config.yaml
d_expert: 320
hidden_act: "geglu"
routed_scale: 7.29
vocab_size: 12219
rope_fraction: 1.0
attn_scale: 0.125
tie_word_embeddings: true
parallel_block: false
init_std_down: 0.0
warmup_steps: 200
doc_mask: true
Below are experts of layer 4 (counted from 0) of a mixture-of-experts language model. Rows are named router (the router's row for the expert), down (a neuron's output weights, with its number) and show model dimensions 0-159. Each number is 200 + 40 x the weight over its row's rms, rounded and kept within 0 to 999.
After each expert's rows: "raises" lists some tokens whose logits its average output raises strongly, later layers aside. This comes from a sample of Wikipedia text that the model never trained on.

# expert 1
router,167,225,233,266,247,217,172,211,149,212,267,190,169,200,280,234,137,217,159,131,190,230,191,194,216,158,166,139,198,186,250,150,189,238,178,207,238,242,180,190,125,200,229,179,188,164,188,185,266,182,155,242,162,237,233,220,218,146,220,199,182,180,168,159,185,289,217,168,170,221,144,239,122,113,175,199,227,184,271,179,159,222,132,204,213,219,180,160,221,277,158,202,203,144,229,127,130,210,184,220,191,246,248,119,276,205,269,205,233,170,266,160,212,124,193,208,168,166,211,214,229,186,145,227,153,242,235,182,176,221,161,270,95,182,215,203,182,225,125,183,206,163,201,169,229,179,176,106,162,135,210,252,164,214,232,182,222,159,155,203
down1,191,221,195,190,249,202,190,163,212,212,276,203,233,279,272,214,234,111,229,154,181,156,270,167,212,234,240,246,180,238,205,164,174,251,206,193,226,147,266,231,140,181,201,171,215,168,159,199,165,195,201,224,234,204,209,264,168,231,175,237,208,219,250,172,168,183,187,207,234,253,154,216,256,159,187,165,244,157,206,198,180,133,179,192,191,207,278,274,216,244,217,213,228,182,207,168,174,215,274,292,259,197,229,182,228,239,197,177,214,226,154,261,203,240,230,245,306,183,121,219,237,203,284,140,134,167,222,183,154,249,275,198,274,179,165,89,189,204,155,159,152,130,262,160,129,203,204,136,238,205,202,207,202,200,227,233,231,180,201,185
down2,254,238,183,138,148,144,201,270,192,169,227,199,152,204,240,167,226,281,192,137,170,191,193,208,253,205,196,233,207,197,284,102,215,178,146,81,229,189,130,236,199,219,205,200,234,249,247,221,264,247,169,201,250,147,259,250,203,179,232,219,249,196,175,193,194,226,205,171,179,164,156,195,189,240,196,229,181,176,177,107,179,226,157,249,146,198,190,208,193,143,287,199,180,213,155,185,187,241,179,205,263,220,98,187,252,194,231,255,199,228,141,226,204,264,237,184,168,169,224,213,184,166,263,198,195,251,181,255,248,190,168,257,220,193,294,163,228,235,188,166,173,207,233,282,190,219,243,180,255,202,139,161,124,186,216,246,151,227,170,201
down3,283,195,140,186,167,297,235,216,188,229,219,207,154,81,230,150,232,174,224,264,261,255,221,201,235,162,181,263,173,221,264,237,237,217,228,199,251,242,194,295,176,193,223,143,201,293,205,239,174,232,245,185,202,191,180,213,250,133,145,151,192,258,153,187,171,132,143,245,245,135,182,222,208,170,147,186,250,218,228,129,233,139,225,190,192,178,182,180,196,239,178,179,173,166,156,144,172,192,215,193,209,243,238,194,216,204,247,220,200,283,174,270,177,198,219,154,157,269,284,201,199,121,229,248,221,219,233,201,169,179,214,213,229,144,218,180,193,220,158,247,149,168,188,214,252,192,216,223,216,164,208,278,159,182,258,257,247,198,197,190
down4,171,278,186,207,205,240,144,212,235,203,186,217,220,223,249,208,130,144,223,266,155,162,188,221,228,186,133,223,229,289,233,157,210,163,247,210,183,235,224,213,196,194,155,252,226,167,149,226,195,201,172,190,201,256,150,268,223,120,185,226,128,179,296,240,246,269,253,260,170,201,284,145,210,234,170,178,231,145,252,159,239,168,224,169,120,225,221,179,241,129,203,160,183,167,225,191,252,196,176,134,208,246,188,224,329,186,215,181,247,166,174,284,174,206,190,256,244,141,194,187,197,206,182,197,225,217,184,272,189,130,246,137,161,197,210,203,215,230,207,254,226,168,173,151,191,122,253,187,201,248,204,203,225,230,161,219,185,179,183,153
raises: "s", ",", ".", " and", "i", "is"

# expert 2
router,200,264,231,247,212,214,169,228,195,184,217,162,216,239,184,299,194,219,154,103,112,225,124,202,164,222,217,136,173,196,231,146,189,159,168,258,210,240,275,169,161,250,228,148,251,249,169,158,279,159,131,194,158,248,171,219,209,208,187,174,232,218,156,164,181,313,239,205,168,213,154,211,184,179,166,225,235,189,252,215,187,187,79,183,166,175,161,176,228,150,158,205,137,195,200,215,134,187,229,197,103,183,148,147,203,236,191,174,240,144,256,204,260,186,160,182,239,143,157,249,180,184,192,239,176,223,250,184,137,195,202,181,171,222,153,246,267,215,127,185,182,208,230,176,223,229,222,179,226,140,184,219,226,220,203,234,140,209,173,153
down0,203,165,240,229,151,144,157,135,195,209,224,164,267,188,158,149,164,146,221,184,256,173,160,176,207,224,170,250,178,225,272,197,106,253,213,158,162,142,241,216,275,203,177,192,136,178,223,212,135,195,253,135,134,216,156,241,228,248,243,142,252,173,214,149,185,195,151,205,245,204,179,186,198,201,201,131,139,188,169,190,253,220,187,181,118,156,169,173,147,285,225,279,203,138,198,200,228,210,199,170,205,186,104,270,133,201,192,178,231,251,234,198,280,130,149,187,136,184,144,274,151,233,144,217,271,192,196,131,273,214,236,210,207,169,191,214,182,198,192,196,223,236,226,209,203,187,207,172,222,207,241,198,178,174,209,242,175,186,137,167
down1,289,196,233,141,259,225,189,200,159,207,166,211,165,172,200,159,192,163,255,193,224,147,193,233,182,214,183,257,220,251,262,169,284,266,224,221,257,175,246,197,150,215,152,162,243,216,245,171,100,209,209,178,194,184,166,209,146,204,141,173,238,217,151,167,196,212,185,145,195,238,154,186,216,224,225,225,254,163,182,204,226,187,223,225,218,208,188,246,219,244,266,191,255,170,178,175,172,210,142,147,193,146,260,155,246,159,141,153,157,227,211,274,200,300,252,220,145,152,251,251,271,281,290,223,177,203,195,239,168,201,214,208,230,152,173,231,179,197,230,182,244,197,215,175,192,161,238,267,250,177,168,236,184,98,233,246,194,284,162,156
down2,172,195,160,136,230,234,247,236,226,248,213,213,203,270,228,186,243,198,231,249,249,230,105,126,190,174,164,231,154,226,195,224,245,196,230,197,210,203,198,155,250,221,223,228,228,169,189,177,147,157,249,194,168,253,246,171,177,224,232,216,181,138,218,189,128,237,236,226,214,130,221,172,171,105,264,187,205,245,227,212,202,229,206,175,234,208,258,265,210,178,202,212,257,245,185,184,249,123,234,217,185,155,194,146,229,163,154,290,210,213,182,240,237,179,207,219,178,285,160,80,213,216,128,227,218,127,255,275,252,183,140,220,217,271,166,100,253,206,175,189,183,191,164,166,150,253,215,225,239,230,218,283,205,202,222,199,211,180,176,215
down3,153,175,168,216,236,241,202,207,196,164,163,209,288,196,224,201,175,193,145,186,124,185,202,199,196,212,135,184,231,258,251,130,278,230,202,168,179,178,207,184,216,132,170,173,192,210,116,242,231,235,236,181,213,197,188,228,189,235,169,218,251,224,160,156,145,196,177,225,222,168,168,223,185,190,228,267,233,241,163,190,219,218,245,199,186,181,289,180,108,205,192,189,203,176,250,301,143,207,164,194,238,226,264,158,174,151,107,166,204,190,220,282,252,224,258,190,198,189,143,198,193,161,143,234,231,185,203,251,215,255,157,261,167,224,140,207,154,290,165,188,173,211,174,177,182,161,304,224,277,156,256,152,257,203,142,268,254,182,200,220
raises: "ing", "ed", "s", ".", ",", "i"

# expert 6
router,180,235,134,248,157,259,143,256,211,173,264,283,179,265,234,209,200,178,150,120,129,299,174,175,184,208,194,187,174,153,288,211,151,226,185,179,202,178,244,228,138,259,171,145,231,248,204,131,161,189,114,209,178,204,147,179,202,228,262,224,199,208,171,142,246,281,244,182,165,186,161,223,109,183,217,232,179,193,227,210,151,204,148,232,223,177,227,161,175,236,139,261,173,171,200,227,124,208,174,231,185,149,255,213,259,229,200,217,197,206,278,214,158,190,156,263,200,248,183,226,203,152,152,281,193,182,221,226,173,271,206,267,194,239,230,172,234,228,185,175,176,178,232,208,212,219,251,150,244,200,185,267,156,216,164,228,166,196,166,167
down0,160,166,265,191,185,147,194,222,234,158,235,264,176,206,143,272,141,185,113,144,223,224,192,175,209,152,190,273,279,190,199,204,220,227,243,191,201,201,177,223,206,201,168,208,193,225,182,228,193,170,180,185,197,247,220,137,250,243,222,182,255,198,188,245,219,205,177,302,177,156,209,126,183,133,127,239,172,198,210,175,178,200,201,161,256,150,194,161,176,203,216,179,218,267,221,167,238,174,217,251,155,150,149,181,230,212,271,195,188,137,141,199,176,164,200,206,219,219,233,251,247,227,214,178,184,205,72,213,275,185,185,290,231,123,229,212,197,235,230,170,208,234,281,172,164,263,223,165,243,216,140,289,162,218,259,180,202,214,297,197
down1,272,223,169,205,174,138,127,168,267,134,212,217,176,201,202,129,222,168,210,172,229,211,221,200,224,200,219,140,180,167,155,187,152,179,195,172,152,227,160,208,209,237,150,196,173,216,242,197,255,119,198,158,192,216,278,243,171,126,213,188,194,205,230,205,181,284,193,198,180,204,188,158,168,286,210,317,186,156,214,203,173,183,178,181,283,203,198,220,139,208,165,204,202,194,215,228,190,210,225,247,215,243,196,219,182,174,186,216,245,267,177,178,200,195,218,184,189,202,134,282,165,276,201,125,133,175,259,131,245,128,201,184,246,236,217,198,135,230,217,166,163,150,149,157,248,115,104,209,148,171,208,123,160,286,192,161,239,195,228,221
down2,123,195,237,223,197,193,191,163,147,294,229,134,215,172,213,220,197,195,134,135,202,245,180,197,147,165,175,228,137,150,182,211,219,229,176,168,234,274,211,187,252,216,186,176,169,164,149,193,205,148,239,186,230,171,225,184,180,220,137,195,190,125,251,210,227,199,150,196,203,165,199,184,203,201,193,192,198,215,232,234,137,186,140,225,232,119,251,261,158,236,199,155,272,257,179,231,192,229,138,192,189,225,202,225,168,266,228,218,234,253,217,225,189,213,116,139,208,178,84,281,233,268,241,225,202,212,199,258,203,156,187,161,242,262,245,254,220,133,120,227,156,187,178,273,202,143,229,157,183,182,206,110,267,241,229,209,217,167,214,259
down3,190,183,161,221,214,227,137,179,149,197,288,247,160,144,182,167,148,213,163,230,214,200,219,138,138,181,176,254,158,245,245,188,170,232,199,149,195,146,203,221,275,256,266,221,147,104,200,147,231,199,191,228,195,125,253,204,221,214,182,195,157,155,186,191,215,245,217,225,229,208,236,184,221,188,176,233,224,85,230,205,203,224,168,242,214,192,196,231,219,176,191,233,139,175,157,202,146,259,189,245,231,165,182,214,183,202,272,144,257,190,211,268,160,240,205,146,198,159,188,262,168,203,209,222,102,196,237,183,161,308,270,250,182,186,183,163,207,235,222,179,189,240,151,224,243,196,223,194,131,241,211,248,278,174,139,258,221,122,223,132
raises: ",", ".", " and", ";", " (", " in"

# expert 7
router,156,196,239,252,270,174,152,216,236,214,217,197,205,214,222,234,255,207,186,146,157,256,111,172,189,241,153,197,151,184,188,185,175,154,141,214,223,165,202,216,155,249,292,180,203,201,187,194,190,166,167,263,216,206,196,204,240,102,275,201,154,204,195,80,235,244,221,243,168,157,227,226,144,161,137,228,172,217,186,248,143,191,176,245,125,234,233,220,226,158,151,216,193,155,240,157,164,188,204,214,214,240,219,196,202,260,219,255,184,234,245,149,256,151,263,278,255,232,231,224,215,194,144,234,234,197,240,164,197,229,206,208,181,227,183,131,236,199,133,108,221,131,167,204,221,162,213,152,201,227,232,250,147,127,242,237,216,138,256,189
down0,174,233,184,151,283,148,102,129,171,217,142,208,168,254,162,254,178,255,202,178,168,188,265,178,225,211,184,202,202,231,227,188,122,245,224,223,208,172,199,192,219,250,197,140,271,273,169,282,175,118,217,213,208,213,168,180,144,229,251,177,201,177,173,229,247,175,240,208,260,244,213,133,263,255,181,218,237,232,92,194,208,214,195,213,192,162,185,243,204,250,166,263,212,197,243,220,163,213,263,202,265,162,203,227,160,213,139,156,194,186,260,194,261,122,118,243,283,182,218,253,210,156,210,223,162,206,147,176,181,121,209,204,228,264,187,202,220,192,281,180,223,202,188,168,203,173,185,191,157,196,129,190,213,128,252,181,199,204,189,219
down1,220,148,213,199,203,194,224,174,221,204,178,160,192,206,200,175,206,107,225,289,249,211,190,175,246,211,146,223,154,245,226,155,194,181,170,234,241,242,182,252,171,244,278,150,198,266,193,232,183,222,220,199,180,144,224,205,211,198,264,224,144,201,194,209,193,198,82,166,282,190,192,151,256,205,149,151,147,230,154,204,201,240,169,145,175,203,197,175,161,136,118,196,162,172,223,185,198,176,244,198,143,194,196,206,191,264,280,207,205,226,200,183,242,218,190,178,149,162,319,229,241,124,223,244,192,197,219,194,227,266,237,280,187,128,160,214,220,192,168,179,163,267,289,211,226,284,180,192,160,278,235,182,203,191,152,142,166,269,230,206
down2,142,178,244,182,166,249,221,250,241,241,158,228,169,199,222,199,232,177,223,93,263,171,226,138,233,204,170,207,103,162,165,201,255,117,150,149,275,183,153,236,231,197,191,171,236,179,188,165,209,195,222,176,211,236,238,170,188,204,238,216,212,195,169,227,279,171,192,179,182,199,179,201,160,226,199,138,211,229,251,235,263,236,146,258,220,238,186,183,235,213,193,220,280,216,191,150,257,187,218,251,243,247,182,142,244,228,192,183,174,184,275,193,294,240,259,216,157,249,277,269,261,197,149,157,278,178,143,244,186,143,191,186,235,136,197,208,235,235,188,228,231,180,257,102,190,211,208,256,218,195,187,157,175,175,241,163,120,213,184,189
down3,176,186,216,176,182,194,185,260,233,212,167,284,173,143,220,174,213,282,193,189,225,171,245,179,185,164,242,169,169,286,244,252,214,192,167,161,225,141,224,155,235,201,164,200,226,203,214,222,257,165,225,184,228,254,268,255,161,170,188,196,222,262,240,176,217,219,188,175,244,146,235,172,221,164,252,173,175,222,215,125,203,140,200,211,279,254,269,176,235,168,180,194,206,267,228,199,162,123,215,160,193,191,172,159,186,251,231,203,120,145,269,259,245,165,205,190,201,252,178,206,191,208,234,191,136,183,160,223,139,211,184,265,225,192,172,163,205,161,162,233,165,183,179,73,110,140,241,234,304,180,230,208,161,215,204,193,293,162,163,217
raises: ",", ".", " and", ";", " in", " of"

# expert 4
router,207,254,188,246,197,245,157,213,198,209,267,295,153,219,208,283,209,199,186,113,171,233,190,194,190,254,173,126,184,246,249,229,199,223,164,248,196,243,182,223,176,269,217,182,221,211,253,224,237,201,181,211,231,226,168,146,203,174,245,219,174,168,123,176,205,195,299,171,82,257,205,314,153,228,230,232,149,209,239,121,187,245,190,155,200,138,135,194,259,177,119,202,138,195,260,153,118,150,173,194,197,188,201,233,190,220,220,263,185,134,214,167,214,201,199,209,202,219,222,176,144,162,172,269,240,217,242,246,146,171,204,197,150,228,275,199,207,206,174,216,233,160,228,275,210,151,219,169,238,166,231,233,185,183,184,190,206,201,177,157
down0,208,155,212,225,148,175,179,186,182,147,195,220,162,233,240,199,170,175,220,177,178,196,136,158,221,134,152,216,209,182,151,170,227,184,199,274,186,99,170,216,176,167,299,151,128,214,154,143,253,207,184,285,200,287,194,158,165,207,232,137,231,202,172,199,208,170,129,212,157,189,187,192,212,224,164,142,148,334,276,263,131,203,164,215,221,195,197,174,240,221,199,199,229,205,209,121,225,229,261,194,235,191,191,196,244,229,209,164,182,247,242,231,213,194,155,158,261,195,214,215,212,248,176,200,223,157,214,145,166,113,257,204,163,214,230,144,178,169,168,185,228,194,173,211,86,167,248,133,173,161,260,254,158,166,186,187,243,176,206,211
down1,213,147,169,203,196,237,201,171,205,235,149,206,180,195,217,238,245,237,295,211,189,182,199,254,188,162,175,220,212,178,141,166,260,191,187,147,144,186,258,196,190,188,208,227,190,250,168,258,236,207,256,250,243,191,255,153,258,181,222,272,142,198,147,301,169,163,210,264,179,233,175,176,105,256,228,179,213,145,184,142,210,235,183,201,153,266,216,195,113,179,234,145,192,196,132,188,162,223,180,261,128,215,255,200,209,210,225,143,204,231,215,135,263,271,169,270,196,219,214,194,187,162,212,228,285,195,238,248,177,225,240,217,234,250,141,208,173,210,241,208,169,200,196,147,170,228,209,167,179,156,189,231,192,103,200,176,205,163,78,160
down2,218,138,216,164,152,184,153,166,160,178,183,193,104,187,121,166,242,201,219,229,200,192,248,189,232,195,271,272,167,173,194,249,216,158,270,228,165,234,197,221,149,185,205,235,155,255,195,172,213,201,182,211,203,126,234,254,248,182,256,208,155,176,249,310,235,276,170,212,242,221,216,157,236,248,216,193,218,250,218,147,185,232,263,175,238,194,169,186,270,215,183,157,221,198,229,238,146,272,205,227,228,196,182,201,158,202,242,157,261,173,190,141,192,123,213,224,244,241,227,206,262,134,266,170,162,252,233,219,245,156,202,215,195,175,224,162,129,176,199,135,208,239,256,255,198,145,259,191,258,223,290,152,183,218,218,214,228,143,277,186
down3,185,191,158,193,193,202,139,143,223,224,152,211,190,143,172,159,170,150,199,236,281,200,184,193,167,176,206,199,282,235,210,80,246,232,155,141,194,249,178,212,248,285,145,241,186,204,175,224,143,162,197,204,227,180,174,159,163,129,183,194,191,226,207,233,204,149,206,230,216,173,178,202,170,187,170,188,133,176,145,166,206,164,241,173,129,264,239,126,227,224,217,169,171,209,190,212,234,187,205,173,267,163,209,208,200,216,264,174,205,194,180,189,202,268,168,213,179,194,167,244,261,230,210,234,161,248,259,241,214,305,257,242,184,207,159,197,153,201,176,195,244,255,152,147,229,289,222,147,141,227,183,153,187,212,316,241,178,314,198,164
raises: ",", " in", ".", " and", "s", ";"

# expert 0
router,205,188,192,250,212,229,141,210,243,195,168,205,191,122,269,207,232,210,184,104,187,294,196,208,204,157,195,161,208,217,244,222,213,198,181,258,254,229,179,242,208,188,252,186,227,162,246,181,202,180,166,204,236,202,187,135,203,168,232,218,174,132,124,193,273,237,163,123,224,245,209,239,205,169,199,223,156,153,298,203,142,294,114,221,188,180,175,189,268,211,191,163,203,146,156,160,196,210,250,223,212,258,147,203,216,207,181,169,209,158,222,238,232,192,161,181,197,187,185,248,145,165,161,264,191,278,249,187,183,243,225,191,172,225,284,242,257,229,184,150,230,264,170,207,252,228,203,210,206,205,192,290,231,183,233,197,226,57,194,250
down0,155,196,212,159,177,142,145,188,244,235,190,206,268,223,220,237,229,316,146,228,129,204,136,242,207,169,217,203,177,204,216,153,178,204,208,153,96,186,180,152,146,175,219,184,240,138,220,262,216,137,208,143,182,209,179,161,189,227,161,165,230,214,181,203,196,246,269,213,213,218,222,230,172,201,145,234,200,229,236,185,198,153,218,227,232,238,217,187,234,196,230,125,252,202,235,151,226,201,241,163,229,200,162,262,170,195,286,262,177,244,214,200,181,171,138,166,299,191,176,134,135,225,246,240,225,202,182,233,141,194,95,130,233,270,130,185,179,211,166,202,139,233,175,203,209,161,292,192,195,179,226,113,233,161,242,176,213,212,165,172
down1,208,259,201,203,272,238,238,170,262,207,222,237,136,156,159,259,184,183,230,189,207,267,218,142,239,182,251,173,245,239,153,203,229,176,155,252,136,226,103,216,175,221,187,147,259,188,223,228,255,194,213,162,208,238,231,182,265,174,225,169,236,203,183,267,250,230,198,173,207,199,203,175,263,145,241,204,242,211,231,140,239,136,197,220,175,133,124,160,224,150,241,168,270,167,149,164,168,235,185,219,192,226,171,210,157,201,219,255,225,185,217,107,259,234,189,228,192,226,176,194,224,223,177,171,291,147,196,223,126,265,152,249,154,270,147,172,170,236,212,194,154,201,103,176,231,213,195,155,229,180,144,201,172,180,288,133,175,206,207,225
down2,185,145,161,183,153,182,243,220,166,204,166,205,144,233,193,228,250,219,246,281,160,209,287,191,254,219,195,205,240,153,180,219,157,214,267,195,202,218,201,173,154,150,159,263,238,259,271,234,160,150,230,257,146,192,138,235,174,194,160,217,161,290,213,149,179,211,146,177,184,211,183,155,233,198,180,201,153,281,194,177,182,203,172,232,230,209,199,216,157,213,192,175,241,269,331,226,235,201,270,208,214,217,204,234,99,235,143,206,169,189,163,185,103,111,157,213,266,163,276,170,264,202,170,185,262,224,175,217,151,238,178,173,232,199,168,231,183,238,243,201,189,220,202,252,258,152,171,194,178,180,222,229,162,177,166,233,251,213,243,245
down3,164,146,265,174,158,204,177,231,101,229,267,219,200,222,174,181,193,235,268,147,142,202,217,144,149,186,239,136,178,249,184,199,167,247,184,225,241,204,162,226,172,226,239,178,253,227,184,178,214,151,228,200,201,199,194,272,187,202,164,186,155,199,185,180,146,249,188,214,217,146,166,232,168,185,267,254,164,254,244,248,164,248,209,151,279,227,266,129,219,210,176,283,182,202,165,226,285,166,242,184,282,209,252,217,314,225,119,187,161,290,211,186,192,215,182,207,168,141,164,131,241,202,241,179,200,169,211,153,236,197,222,222,186,192,266,204,136,246,208,177,170,149,233,241,192,170,170,189,194,271,204,191,242,222,119,194,247,250,217,193
raises: ",", "-", " and", "'s", " (", "\n"

# expert 5
router,177,218,223,200,165,255,180,214,175,252,245,269,165,212,260,239,195,238,165,118,137,281,195,186,169,184,162,176,178,182,259,199,160,207,215,270,237,252,215,224,135,244,212,176,216,206,241,170,228,160,126,214,182,276,171,191,209,179,226,200,193,139,140,105,227,257,305,203,128,224,178,231,122,183,225,232,161,226,250,184,127,298,143,180,237,169,123,157,258,166,143,220,158,135,257,182,139,201,153,229,170,223,205,176,225,227,211,234,266,180,281,187,207,165,194,218,182,229,224,212,169,165,152,261,209,228,263,208,150,208,220,195,144,233,227,192,214,174,165,151,208,195,186,237,233,179,219,128,215,167,207,253,227,226,205,164,201,165,183,220
down1,268,190,235,247,218,220,155,204,166,219,211,237,238,257,198,215,162,226,184,139,202,261,196,171,171,173,188,166,193,168,252,112,211,173,178,216,267,211,164,228,138,207,198,175,157,184,198,211,188,133,219,171,205,211,275,270,221,130,222,222,240,206,164,156,188,232,189,114,135,121,265,289,224,210,130,229,155,184,206,237,162,167,231,238,156,185,271,162,178,168,246,221,201,181,277,266,243,122,195,213,227,199,158,219,203,155,239,189,191,255,172,175,207,215,124,175,193,166,177,226,293,244,175,162,120,173,248,146,215,238,259,259,223,211,210,266,214,143,155,197,197,187,200,174,246,231,300,230,145,222,233,128,182,182,184,172,217,186,196,213
down2,226,135,258,204,150,317,159,205,222,225,178,180,265,193,177,201,243,203,162,207,224,232,165,199,256,157,219,165,223,198,231,192,191,135,272,214,226,216,166,227,203,197,189,201,191,122,174,234,262,259,186,189,189,256,178,263,204,155,237,268,226,250,211,152,227,194,196,118,215,142,243,93,203,224,221,201,163,191,178,204,218,184,220,187,228,182,159,244,226,229,197,212,162,264,248,196,200,183,198,203,217,243,161,194,154,135,286,224,198,222,197,183,192,259,129,149,252,213,189,114,232,250,236,230,168,182,117,203,286,233,178,217,206,222,178,198,153,113,188,144,226,237,108,236,244,146,244,248,196,194,245,280,197,193,238,174,192,142,201,138
down3,197,246,168,207,266,243,231,242,251,218,174,225,172,163,247,185,230,219,228,356,171,232,246,211,206,202,168,153,199,201,222,264,200,200,258,222,158,165,194,191,125,151,219,240,155,198,223,218,224,229,193,253,185,227,132,206,179,190,168,300,214,208,203,259,108,207,174,235,206,219,173,186,177,155,184,166,179,128,222,211,219,162,240,155,305,213,234,247,186,183,158,137,182,208,165,152,159,180,181,114,163,160,197,190,220,230,189,208,166,201,156,154,244,153,192,158,250,167,227,218,230,166,184,177,143,276,182,189,236,207,131,233,298,232,164,195,176,214,192,271,241,143,199,137,148,254,247,207,189,166,213,212,154,192,227,216,251,260,241,250
down4,281,139,128,228,187,253,197,220,218,230,247,149,197,199,185,277,246,140,202,160,230,244,294,189,222,255,178,179,129,144,145,231,279,287,207,203,241,239,221,108,208,257,239,255,207,160,129,200,137,239,149,207,173,186,131,199,126,171,219,202,240,197,188,215,205,193,152,165,159,227,264,223,179,241,169,285,191,199,254,166,183,221,198,165,215,156,200,170,215,139,201,203,210,188,172,164,243,133,151,204,252,178,190,148,254,206,206,182,242,224,140,189,249,247,182,232,183,146,207,225,152,235,204,215,194,240,176,165,213,209,252,178,167,243,194,258,167,160,218,173,146,209,136,155,187,239,194,201,182,167,233,206,246,148,258,173,210,294,143,208
raises: "ist", " for", " to"

# expert 14
router,241,253,258,227,223,199,169,166,149,254,203,176,170,166,171,196,215,271,222,113,151,282,170,134,184,209,156,146,164,198,260,176,213,195,195,269,245,210,245,200,196,232,234,107,266,190,167,224,211,156,182,194,195,262,155,253,190,202,274,175,202,112,187,180,251,188,277,191,166,230,184,208,140,168,185,265,242,214,172,254,185,181,170,214,179,193,209,162,242,191,228,258,143,189,220,163,187,152,143,218,161,254,127,262,209,237,155,237,226,235,267,203,198,259,232,194,191,163,229,153,142,169,97,194,207,169,222,202,201,194,191,256,145,298,193,220,241,231,191,166,217,232,182,208,114,135,192,167,167,162,205,231,162,263,186,220,188,169,213,145
down0,179,163,251,158,179,177,207,221,167,249,146,160,214,248,238,181,166,215,210,191,221,186,195,301,285,208,67,220,168,192,217,252,184,262,183,226,144,215,235,187,280,220,178,214,301,243,199,261,240,185,184,250,203,135,224,197,159,178,191,224,187,204,162,159,284,204,251,276,229,227,200,186,203,194,173,179,134,198,80,158,199,168,193,158,161,250,229,209,255,127,184,230,218,192,145,237,200,200,151,269,248,218,173,180,166,179,256,245,199,175,192,252,136,147,205,231,261,153,174,170,224,222,219,170,256,265,207,171,288,145,207,232,198,243,170,221,204,203,215,217,177,231,246,193,235,164,254,205,194,206,194,208,196,190,247,151,197,186,132,255
down1,193,181,213,205,201,171,235,205,244,212,204,244,177,183,197,203,199,185,181,205,175,288,202,255,212,240,154,151,290,177,199,253,206,147,187,181,231,160,215,241,154,213,143,157,206,229,204,169,202,214,197,223,248,231,183,133,240,131,202,204,130,295,175,177,220,260,202,228,222,194,189,249,227,192,187,250,197,203,198,247,169,218,213,212,169,183,238,202,162,171,167,203,194,194,231,137,204,293,235,218,199,263,172,199,224,308,133,244,167,296,163,193,244,113,179,171,190,209,216,190,120,218,253,240,250,201,96,135,146,223,159,231,241,170,131,179,250,271,176,251,311,231,196,216,186,244,160,224,184,233,261,203,137,151,200,150,183,237,216,159
down2,185,266,119,185,144,244,293,197,213,190,256,154,198,227,221,243,226,304,241,271,219,188,197,219,226,137,231,211,226,223,211,246,220,147,132,219,190,306,218,220,194,171,223,194,269,186,253,170,247,153,209,195,245,231,218,142,191,190,170,149,214,202,174,212,224,220,208,185,240,173,180,190,184,253,228,197,127,160,194,233,199,103,204,190,137,160,214,207,142,175,225,206,214,187,225,169,197,147,243,234,167,167,146,239,190,195,225,199,259,216,196,175,182,203,201,231,261,132,144,168,230,125,296,95,192,234,122,203,217,273,181,241,194,238,225,225,168,219,169,175,220,202,182,242,235,206,146,221,173,261,221,230,237,306,204,150,211,221,224,243
down3,227,220,272,257,223,177,260,146,191,175,181,278,201,99,236,235,215,246,202,270,226,162,159,222,171,190,160,189,136,200,243,187,205,200,248,158,162,231,206,226,306,220,205,238,277,210,117,197,180,233,177,192,232,240,216,262,200,205,202,246,182,104,230,218,228,168,205,262,154,242,201,170,198,189,201,178,146,239,200,182,175,157,219,226,166,170,228,208,226,136,215,209,124,165,192,196,172,217,159,120,289,213,217,159,207,230,229,218,191,102,157,159,216,178,224,139,205,168,233,202,248,153,264,152,170,146,245,169,185,194,166,231,175,212,275,233,268,211,184,161,137,146,202,191,218,279,166,224,192,145,196,251,205,161,182,171,245,219,133,142
raises: ".", "is", ",", "ag"